python train.py --n_layer=13 --d_model=192 --n_experts=32 --experts_per_token=1 --d_expert=256 --d_shared_expert=256 --activation="squared_relu" --moe_layers=[0, 2, 4, 6, 8, 10, 12] --router_score="softmax" --normalize_top_k=false --routed_scale=6.43 --balance_loss=0.0103 --balance_bias=false --shared_expert_gate=true --init_std_router=0.0268 --lr_router=0.00106 --n_head=6 --n_kv_head=3 --head_dim=32 --vocab_size=15230 --norm="rmsnorm" --norm_place="pre" --norm_eps=1e-05 --positions="rope" --rope_base=10000.0 --rope_fraction=0.5 --qk_norm=true --attn_scale=0.219 --tie_embeddings=true --parallel_block=false --extras=["capped logits"] --init="normal" --init_std_qkv=0.0228 --init_std_o=0.0 --init_std_up=0.0228 --init_std_down=0.0 --optimizer="adamw" --lr=0.00302 --lr_mult_qkv=0.7 --beta1=0.9 --beta2=0.99 --lr_head=0.0195 --warmup_steps=295 --schedule="wsd" --decay_fraction=0.655 --decay_shape="linear" --final_lr_fraction=0.0 --batch_tokens=65536 --seq_len=768 --doc_mask=true --train_tokens=316300000 --steps=4827 --dataset="wikipedia_en"
Below are experts of layer 4 (counted from 0) of a mixture-of-experts language model. Rows are named router (the router's row for the expert), up (a neuron's input weights, with its number), down (a neuron's output weights, with its number) and show model dimensions 0-95. Each number is 200 + 30 x the weight over its row's rms, rounded and kept within 0 to 999.
After each expert's rows: a language model's description of what the expert responds to; "comes before" lists some tokens at least twice as common just after its tokens as in all text. This comes from a sample of Wikipedia text that the model never trained on. Tokens count by the router's weight.

# expert 4
router,214,170,228,216,195,206,177,216,234,184,209,226,153,206,219,193,211,256,246,238,187,160,196,238,230,171,228,176,246,205,175,146,218,168,199,226,252,198,234,177,158,146,175,201,221,223,214,161,198,174,208,213,176,191,184,179,189,227,210,225,184,185,180,209,213,149,165,200,199,170,182,189,198,166,238,189,167,172,188,201,186,178,221,245,197,191,248,171,207,197,214,193,201,203,161,198
up0,228,225,184,237,198,178,199,126,189,154,175,196,254,223,246,175,158,215,143,194,242,257,145,213,238,225,188,207,174,225,214,167,195,197,269,222,235,213,160,191,221,261,200,210,174,205,185,196,213,148,172,181,218,185,230,206,196,187,184,202,245,210,192,220,197,206,153,164,249,179,180,181,176,219,180,195,187,190,177,189,199,189,169,196,148,194,126,178,257,187,196,202,154,186,180,207
down0,224,215,230,199,245,207,201,200,156,224,211,182,210,180,158,202,209,188,224,221,214,206,175,277,188,172,235,223,224,216,203,201,207,142,195,223,218,191,231,188,187,169,209,199,181,227,234,228,201,299,199,235,182,177,185,188,295,176,208,133,190,189,202,170,229,166,230,196,202,200,190,189,210,169,199,165,189,145,181,273,248,204,199,198,285,186,227,212,211,199,216,187,217,197,95,186
Description: Infobox field labels
comes before: ":", "20", "19", "1", " |\n", " -"

# expert 5
router,213,156,200,152,243,235,143,212,208,180,250,190,192,243,154,254,192,156,216,231,202,221,226,211,199,168,220,262,242,162,212,220,228,230,155,198,207,177,246,172,220,163,187,202,257,204,244,264,202,221,191,147,162,169,181,185,244,213,233,198,230,183,177,223,223,213,235,200,205,190,211,207,224,174,205,178,258,147,236,196,155,209,235,189,202,193,159,203,195,153,192,241,237,237,206,232
up0,206,224,175,205,196,163,203,145,225,194,192,186,209,165,230,223,132,200,159,191,200,221,138,198,258,249,172,145,165,212,158,163,178,189,222,196,169,266,189,129,204,217,188,230,193,193,223,156,219,178,193,222,166,129,182,187,203,172,103,200,214,231,187,200,215,214,179,176,246,172,190,189,155,224,207,208,185,204,194,183,250,180,154,195,181,179,176,179,253,209,256,205,166,166,192,195
down0,174,254,210,211,230,177,221,168,213,183,211,243,236,235,147,215,182,208,198,205,198,155,243,172,191,197,251,235,198,209,240,223,188,210,165,165,216,213,214,216,137,145,215,163,190,295,264,204,237,221,205,228,206,245,207,185,196,182,193,204,184,208,201,222,253,190,212,191,184,232,219,205,216,181,180,149,214,224,243,182,202,245,215,226,170,138,189,235,176,190,127,250,217,209,232,201
Description: Spatial/temporal prepositions
comes before: " the", "|", " a", " his", "°", " an"

# expert 22
router,207,156,216,141,181,170,184,214,205,211,234,163,160,208,166,199,198,151,237,245,173,159,216,249,176,188,222,200,218,200,260,187,239,183,124,179,202,189,221,199,170,181,186,189,240,227,207,212,215,195,237,179,200,251,181,234,259,185,149,196,140,199,231,236,226,216,230,216,198,232,246,177,185,195,211,121,197,230,189,236,183,177,235,140,238,206,153,153,169,203,139,161,222,226,175,196
up0,244,242,161,209,204,224,184,120,177,187,135,169,206,227,227,185,211,202,157,222,225,225,178,179,220,136,211,194,158,193,212,165,191,218,192,256,192,188,203,245,201,150,195,197,215,150,176,199,189,241,231,266,255,234,154,208,177,213,159,139,234,205,184,170,222,204,161,184,195,187,229,244,189,194,201,151,206,247,236,175,207,220,202,174,193,196,177,224,249,185,160,200,170,210,196,206
down0,130,186,204,195,186,223,248,181,168,194,146,187,186,223,199,209,134,223,177,196,195,200,188,221,174,244,195,212,214,202,143,252,190,251,197,218,176,215,199,198,192,204,254,176,259,229,151,214,287,184,200,226,214,216,194,148,153,167,180,149,196,193,195,247,183,163,208,197,225,229,229,173,196,229,202,168,249,168,207,201,207,182,241,200,130,191,184,190,232,180,237,228,145,214,140,214
Description: Chart table entries
comes before: " |", "\n", " (", " be", " \"", " States"

# expert 20
router,215,224,197,214,188,258,207,223,191,236,191,118,192,131,131,174,244,181,235,161,142,210,209,208,174,180,222,216,209,132,228,224,227,229,122,148,231,201,168,191,233,236,219,216,171,209,170,183,173,198,185,220,182,203,199,231,223,150,208,207,169,214,197,169,216,220,213,248,175,225,207,184,206,202,173,212,182,214,230,195,214,223,184,180,244,178,217,251,183,211,185,172,223,192,231,184
up0,218,200,216,273,162,197,185,174,207,178,150,169,243,206,226,176,191,201,196,183,244,250,140,190,250,201,167,191,166,263,212,195,189,214,262,201,239,250,166,203,207,193,209,205,189,221,177,223,241,157,194,211,244,164,211,185,227,182,175,196,216,199,216,214,202,231,148,135,215,147,167,199,166,238,176,222,210,175,170,177,225,176,155,216,155,150,193,200,207,182,212,221,163,198,190,224
down0,240,172,224,204,289,143,165,237,247,203,228,207,192,170,209,185,181,218,211,178,284,188,157,144,181,184,123,219,161,173,208,203,186,147,222,206,192,141,191,219,188,210,113,188,200,253,221,213,184,167,192,208,223,173,185,200,180,174,219,199,202,206,223,213,144,163,231,238,196,231,220,223,177,195,202,261,209,167,208,244,202,186,180,207,189,201,181,181,199,274,276,158,157,177,202,207
Description: Space before years
comes before: "20", "19", "18", "17", "1", "16"

# expert 17
router,200,210,230,220,213,194,180,229,255,198,228,210,177,197,223,224,198,174,204,205,200,211,200,262,157,171,244,234,182,208,191,232,186,233,181,172,211,181,198,113,164,231,261,208,156,247,172,205,218,158,198,229,183,234,216,164,153,227,193,227,172,216,197,256,208,227,215,228,224,213,208,268,202,162,179,142,225,227,202,236,200,204,201,211,196,220,256,218,195,213,222,172,250,212,217,136
up0,244,245,175,243,189,198,223,139,179,139,150,209,210,236,250,170,201,195,189,222,269,245,179,195,268,251,171,206,199,212,192,175,208,206,221,219,224,239,170,200,224,220,199,209,161,190,188,185,253,164,145,184,208,159,231,193,214,185,179,181,251,218,161,194,206,192,137,134,241,153,149,202,176,202,199,210,176,178,209,205,182,204,128,190,143,169,177,174,218,188,191,223,157,172,187,213
down0,188,239,240,173,240,171,179,224,161,201,183,208,176,161,199,217,179,211,215,244,192,181,202,242,168,161,196,181,181,176,227,190,188,215,218,232,182,153,186,160,162,109,178,177,166,182,193,228,184,212,239,234,211,201,224,214,231,207,224,143,223,225,230,166,226,192,198,219,182,222,222,163,187,187,231,163,173,153,221,230,225,179,226,165,180,164,244,193,188,214,195,158,194,218,116,201
Description: Agent/source prepositions, headings
comes before: " the", " ", "-", " a", "The", "=="

# expert 2
router,131,177,230,167,172,199,196,177,247,209,225,217,190,193,244,256,196,202,230,176,162,190,218,215,217,212,231,182,216,188,176,171,221,205,182,223,175,213,176,192,209,199,166,229,234,194,192,183,218,201,229,199,182,195,173,141,187,202,235,249,183,165,237,154,201,171,167,179,166,149,149,242,218,211,244,197,169,265,189,203,157,129,138,228,218,232,218,197,218,229,171,205,200,195,199,227
up0,241,269,178,245,200,207,224,142,193,108,142,195,194,190,245,193,192,204,140,182,247,253,164,197,199,231,187,205,146,207,187,157,167,204,220,198,210,240,197,208,194,214,189,197,193,193,201,207,227,164,190,179,234,175,232,186,229,169,208,181,214,240,176,236,196,196,141,152,244,184,208,192,205,185,170,188,179,183,181,166,228,224,179,200,178,199,125,177,237,225,200,213,141,199,163,162
down0,231,210,162,190,196,209,160,237,264,242,221,205,185,232,174,228,199,196,211,200,163,183,200,206,196,189,281,202,233,229,217,177,195,127,201,256,188,191,235,260,173,176,197,235,189,239,228,210,162,233,197,207,164,224,224,215,242,183,156,228,192,213,258,212,235,223,203,188,199,198,216,179,209,139,182,190,176,215,200,234,246,205,224,202,176,225,242,191,222,244,150,139,251,187,198,209
Description: Infobox field labels
comes before: ":", "\n", " by", " in", "20", "19"

# expert 3
router,232,189,259,199,200,217,157,222,207,244,146,169,203,212,191,217,239,203,169,116,145,160,221,198,164,251,196,227,237,222,191,230,230,210,203,147,233,191,190,184,210,201,245,206,214,226,207,176,159,234,241,176,238,219,239,217,224,193,232,155,216,183,196,206,222,251,216,255,157,250,175,199,238,161,157,186,217,175,196,245,193,204,234,214,155,217,208,185,184,248,174,184,150,201,180,197
up0,229,215,183,262,179,166,220,142,187,172,139,173,211,205,273,211,165,192,108,200,249,233,168,188,245,218,185,202,182,236,147,163,187,206,281,208,206,261,181,182,190,231,197,189,179,203,216,175,242,159,162,200,206,147,199,180,194,173,195,176,235,238,174,219,186,204,139,142,240,181,202,188,189,216,204,202,173,195,190,185,210,208,149,223,171,177,166,189,236,182,202,184,181,181,192,202
down0,212,216,227,210,216,201,185,153,170,190,209,218,223,151,186,212,200,198,202,184,244,198,190,267,195,169,234,223,178,179,195,173,183,118,207,258,222,208,205,195,187,197,307,169,205,215,209,218,209,239,170,232,186,192,189,196,202,170,197,166,174,215,210,250,215,159,213,208,204,209,223,175,224,190,237,227,223,213,202,289,190,193,210,204,161,175,195,193,155,109,141,184,217,151,172,218
Description: Table pipes, clause verbs
comes before: " ", " been", " a", " —", " \"", "=="

# expert 13
router,179,204,250,164,164,206,204,216,195,211,144,181,187,257,131,242,232,193,197,201,200,216,218,217,195,172,208,242,216,142,247,197,243,219,177,203,228,184,212,208,212,203,236,171,223,204,186,189,198,203,182,227,175,287,228,195,200,168,180,247,246,202,262,238,237,230,256,235,195,172,200,218,237,174,175,256,230,220,215,170,190,213,212,187,188,188,295,217,221,182,160,192,236,160,187,229
up0,187,218,200,225,171,218,205,182,219,226,181,207,222,221,224,227,205,238,196,218,226,196,200,159,222,205,196,148,176,225,195,187,153,130,303,205,189,217,152,180,200,182,192,234,133,162,137,192,207,175,214,199,190,204,195,198,191,217,161,205,213,216,209,240,217,205,172,195,287,189,188,233,202,193,220,223,168,261,201,136,220,202,171,195,186,175,229,153,234,219,257,209,147,129,244,213
down0,170,204,207,180,169,171,258,202,205,210,200,122,214,188,182,193,255,148,178,157,171,181,195,140,192,200,229,185,246,179,213,196,218,201,134,243,154,207,203,231,140,248,209,238,159,268,237,201,229,192,229,234,223,221,190,236,253,167,200,226,208,226,184,175,224,214,192,191,216,222,203,154,181,239,194,266,180,224,213,211,212,229,186,226,202,202,169,208,224,179,197,231,164,217,245,206
Description: Table cells, name pieces
comes before: "-", "|", "0", " |\n", "1", "2"